Experts of a small language model: 608 GeGLU neurons an expert, a variant of SOAP for the experts.
Below are experts of layer 7 (counted from 0) of a mixture-of-experts language model. Rows are named router (the router's row for the expert), gate (a neuron's input weights, with its number), up (a neuron's input weights, with its number) and show model dimensions 320-383. Each number is 50 + 12 x the weight over its row's rms, rounded and kept within 0 to 99.
After each expert's rows: a language model's description of what the expert responds to. This comes from a sample of Wikipedia text that the model never trained on.

# expert 3
router:50 55 51 75 72 31 57 71 50 44 48 38 43 37 52 38 45 48 39 58 61 62 45 47 65 38 60 53 55 23 45 55 41 32 51 48 51 59 50 37 52 50 49 54 51 57 53 58 58 64 56 68 58 49 43 62 39 56 48 45 51 61 48 27
gate0:61 47 46 39 61 65 42 64 58 44 48 53 55 54 46 45 26 39 30 56 51 51 60 28 36 35 47 43 52 21 46 47 51 42 74 61 57 69 50 23 32 30 66 52 71 69 47 56 53 69 61 61 29 57 50 51 52 36 36 53 41 63 74 55
up0:73 42 72 40 80 55 41 53 47 29 53 32 72 45 69 29 49 43 51 53 55 36 35 58 62 46 76 53 33 46 57 54 58 60 53 35 45 54 67 41 57 74 56 34 60 36 66 44 44 60 44 31 40 50 46 49 44 54 52 53 57 43 67 59
It responds to: Periods, opening parentheses, closing braces and quotes, and clause starters but, while, there, especially No. in track and episode tables.

# expert 7
router:52 57 34 59 52 45 55 69 53 61 50 54 59 55 53 62 74 57 55 42 53 57 49 61 54 60 65 67 39 53 52 48 57 27 50 48 42 50 78 63 35 40 49 59 41 64 59 67 51 79 60 51 52 39 66 34 44 53 36 62 47 69 47 51
gate0:39 54 52 38 44 43 41 54 34 52 44 92 42 60 37 61 36 57 55 47 52 50 50 55 59 43 34 63 66 29 48 33 46 51 32 41 44 32 50 62 61 64 35 54 37 54 48 42 61 68 45 27 48 81 32 57 36 51 58 27 42 48 56 50
up0:46 60 38 57 41 48 57 45 56 59 54 62 39 63 56 53 54 68 40 51 47 54 55 56 61 51 63 67 54 22 70 32 60 46 20 53 36 46 30 55 62 40 26 36 41 45 25 42 64 67 37 42 48 67 29 55 31 56 51 52 48 47 60 73
It responds to: The, a, an, his, their, its, small numbers, and the next adjective or noun piece after an article, e.g. small, first.

# expert 5
router:38 46 30 61 61 42 72 53 51 55 26 62 52 71 51 75 58 39 63 70 50 50 44 39 32 42 40 49 49 55 49 43 19 28 52 55 45 50 39 32 38 41 56 55 43 62 56 26 38 68 67 57 58 41 49 74 54 48 73 73 35 41 64 47
gate0:56 52 44 54 27 64 50 52 38 31 53 34 36 63 32 55 51 50 49 31 47 37 56 72 52 53 43 54 32 55 50 46 40 30 50 76 51 25 49 65 45 62 57 55 41 62 74 41 43 28 62 48 39 43 42 48 47 53 45 60 60 55 42 50
up0:25 37 41 43 52 33 41 52 35 52 51 55 58 63 32 68 79 72 40 42 73 54 38 47 41 55 61 55 47 28 67 53 55 26 52 61 36 40 60 45 29 49 52 42 48 50 54 19 53 51 50 35 29 46 37 56 49 64 63 46 43 54 45 29
It responds to: Was, were, percent signs, and sports or unit words like team, League, Cup, MVP, ft, film, St.

# expert 2
router:66 43 49 62 66 40 48 57 68 37 71 49 44 34 52 54 57 62 61 44 61 47 54 64 62 52 46 35 58 65 34 60 45 50 32 40 50 50 31 29 36 55 42 38 43 43 57 41 51 30 19 51 60 38 41 33 69 47 64 47 69 54 53 31
gate0:68 51 46 64 69 30 50 44 39 51 45 49 40 42 40 51 55 20 31 65 38 43 56 42 57 65 55 52 42 44 44 62 56 46 38 58 49 59 30 63 20 54 39 49 51 55 65 56 70 52 59 56 40 52 63 69 46 32 47 46 47 54 59 69
up0:50 46 52 57 58 67 50 59 54 62 64 60 66 46 54 43 59 63 42 38 36 36 35 43 60 60 51 31 57 74 31 44 43 46 32 64 49 50 43 65 39 57 44 65 58 38 48 42 60 64 40 49 48 47 43 67 58 40 49 52 36 65 54 62
It responds to: Coordinating words and, or, as, plus also, not, has, had, equals signs, hyphens in table rules, and semicolons.

# expert 10
router:42 41 63 53 58 67 57 50 42 59 67 66 66 61 66 48 41 45 45 51 61 40 48 64 50 58 47 52 39 29 28 53 34 57 45 27 47 55 75 44 57 36 34 38 52 36 63 57 38 71 59 54 34 55 34 34 31 46 32 44 53 68 43 60
gate0:75 38 40 66 45 50 63 53 50 34 48 45 18 48 48 53 61 45 40 52 41 32 47 41 43 51 45 53 30 46 50 43 61 40 42 60 59 65 53 49 59 48 71 46 43 52 25 48 39 51 41 57 45 43 61 24 82 71 54 62 54 52 62 42
up0:51 54 28 55 57 51 43 55 55 58 48 54 58 59 54 32 52 44 39 47 35 66 51 60 55 53 36 34 37 40 52 55 52 43 51 43 75 47 39 56 39 56 15 34 32 44 66 26 56 75 49 63 62 78 68 38 65 58 38 40 41 74 56 31
It responds to: Newline tokens ending lines and table rows, plus -ed, -ing endings and words like known, wish, used, out.

# expert 11
router:64 47 69 38 34 68 23 48 52 68 47 41 50 53 36 53 57 53 52 43 57 56 47 45 68 62 76 56 53 50 55 54 69 38 54 50 51 57 48 64 67 61 42 60 42 62 51 31 26 40 63 47 37 36 57 41 25 51 46 67 47 49 70 70
gate0:42 47 47 49 59 58 63 54 45 76 31 37 54 49 31 62 55 62 60 60 52 53 36 38 65 48 52 43 45 42 58 56 53 67 57 72 39 43 58 46 61 52 54 52 48 36 35 46 58 49 39 15 44 54 51 74 45 50 40 45 24 58 59 45
up0:56 49 53 49 41 48 40 60 19 50 55 77 14 34 73 49 25 61 39 49 71 52 68 27 45 43 43 50 52 52 62 58 76 43 41 55 56 58 58 61 50 66 52 61 47 43 51 58 59 50 63 63 62 53 61 60 51 54 43 37 61 49 49 40
It responds to: Prepositions in, for, at, from, with, of before a noun phrase, and middle pieces of long words like Strasbourg, responsibilities.

# expert 4
router:48 59 56 45 42 59 41 46 64 45 72 48 51 30 72 34 37 57 46 26 54 54 53 39 38 42 50 46 73 46 48 57 39 70 61 62 33 37 54 62 49 66 42 57 47 32 36 42 60 45 39 53 34 58 36 74 66 43 70 64 45 42 54 63
gate0:68 39 49 76 43 66 44 43 27 64 38 44 57 56 45 32 42 59 42 57 59 37 74 66 50 42 65 56 64 54 47 57 42 33 50 56 57 37 69 67 21 62 36 46 47 46 72 52 43 50 41 42 54 35 55 67 56 23 56 78 28 65 29 57
up0:47 79 52 52 75 49 38 60 52 71 56 43 31 62 48 31 74 38 55 59 33 38 54 28 40 41 46 40 47 39 37 50 51 53 49 60 58 48 62 61 50 50 35 57 46 29 45 60 44 37 65 35 37 55 51 35 34 43 59 34 52 45 67 36
It responds to: Words that, which, who, to, on, after, can, and month names in dates such as May, September; some mid-word pieces.

# expert 6
router:51 59 45 48 66 59 29 69 54 58 37 63 58 31 56 60 47 53 27 58 48 50 59 61 53 19 49 49 61 50 39 18 51 62 62 41 44 35 29 40 69 39 58 48 69 46 51 71 52 37 54 43 49 76 63 42 43 52 23 41 65 35 52 55
gate0:34 48 33 27 55 48 38 47 76 42 40 34 57 70 58 41 37 57 50 44 35 45 56 41 54 34 30 23 57 65 45 45 62 29 43 42 56 57 59 47 23 61 48 52 38 69 42 37 52 58 55 44 52 48 56 72 43 58 45 49 39 53 54 53
up0:54 57 60 68 58 60 45 22 30 69 52 58 36 57 65 62 22 64 59 34 39 37 59 49 64 42 48 44 46 72 50 76 53 49 41 25 31 23 56 40 68 51 37 59 46 37 51 44 62 54 53 64 57 49 50 70 39 50 63 61 52 50 46 71
It responds to: Endings completing words: plural s, -ion, -ation, -ment, -on, -e, as in elections, medals, kinship, Corvette.

# expert 8
router:59 35 25 42 56 48 51 50 43 40 44 59 44 63 55 47 66 29 60 58 31 53 71 44 58 64 57 48 63 75 71 55 73 62 35 50 46 44 56 47 48 41 57 37 40 47 49 48 66 54 51 22 55 58 47 40 58 36 68 56 50 44 42 52
gate0:39 37 39 53 44 43 54 58 42 63 40 54 50 49 34 62 86 25 54 54 53 45 49 61 46 46 48 65 36 33 54 33 58 34 53 54 37 53 41 38 77 50 58 43 74 39 61 52 49 53 48 48 56 52 66 58 47 54 44 60 54 69 57 60
up0:64 39 58 52 18 83 41 61 51 45 45 46 63 43 60 63 55 46 25 53 40 51 55 48 34 40 38 24 64 60 49 40 35 60 67 56 63 51 48 57 40 65 46 53 33 65 60 65 38 54 54 56 48 54 61 45 45 47 61 52 66 49 48 53
It responds to: Commas, table pipes after row labels, of, opening quotes, de/la, including, and the next piece inside place names.

# expert 1
router:40 55 40 41 32 38 65 33 59 47 49 45 56 38 60 52 33 51 68 63 43 63 43 58 39 53 28 42 34 46 55 77 51 54 47 71 59 37 54 70 52 73 62 48 40 44 40 43 57 55 36 45 52 50 47 41 40 45 51 56 62 58 62 42
gate0:63 44 44 34 48 29 60 52 69 60 53 42 75 44 62 69 45 67 48 54 66 44 67 44 44 42 71 44 65 68 39 50 66 35 36 57 51 71 62 53 26 59 28 47 80 72 51 46 61 70 70 52 64 73 48 62 50 47 35 61 65 69 42 43
up0:40 47 49 61 27 63 35 48 46 62 39 54 57 52 40 52 46 50 36 41 51 69 66 46 74 40 09 58 50 47 39 29 54 50 34 51 44 48 54 48 48 66 63 38 64 54 33 68 51 48 64 54 47 22 40 56 49 42 46 61 56 64 58 71
It responds to: Capitalised word starts like New, C, L, P; numbers and pipes in tables; mid-word pieces such as g in fragments and lithography.

# expert 0
router:33 56 54 52 39 61 26 30 49 53 56 46 72 50 48 61 35 70 55 57 48 41 44 34 64 51 63 69 40 54 59 53 46 37 57 41 67 47 44 55 44 37 77 47 51 66 64 48 57 25 49 71 63 34 42 39 75 52 52 50 50 63 73 32
gate0:54 54 32 52 63 54 50 48 40 43 39 56 46 42 34 70 30 43 44 43 58 63 39 60 51 50 63 73 53 60 69 44 49 37 17 47 57 64 58 31 42 74 63 66 49 40 45 48 22 40 41 43 49 48 42 49 53 63 58 62 46 70 65 67
up0:37 56 51 45 46 75 49 56 55 72 49 44 76 29 61 57 57 43 64 51 40 21 40 72 47 55 56 49 45 46 47 58 60 54 32 73 48 50 46 56 60 41 54 51 29 66 43 59 58 43 59 46 46 59 49 49 45 42 39 41 49 63 53 47
It responds to: Pronouns he/He, single capital letters starting names (D, R, H, M, W), and byte pieces of Hebrew and Greek script.

# expert 9
router:52 47 62 41 53 56 58 41 54 41 54 56 45 65 24 57 52 28 62 42 30 49 46 59 41 56 48 43 65 57 46 47 60 68 66 53 59 77 47 43 41 56 49 71 50 44 48 64 53 62 55 61 29 63 59 53 50 70 68 41 34 70 37 52
gate0:47 56 44 60 42 47 51 48 42 45 48 45 57 63 66 49 40 49 48 66 54 46 27 68 41 46 59 44 62 35 54 31 37 45 22 42 57 51 54 52 40 47 60 53 54 56 60 44 56 48 42 32 38 42 43 53 48 59 54 39 54 56 52 51
up0:48 33 62 47 44 26 60 55 64 48 62 53 47 38 36 34 50 73 44 54 40 44 17 56 53 52 43 52 57 44 70 43 43 59 53 46 43 57 66 40 57 50 28 50 53 54 44 46 45 31 49 50 52 54 53 42 51 60 48 46 48 49 65 42
It responds to: List-item hyphens, dashes in scores and names, colons, and row-start pipes in tables; also it/It and pieces ti, di.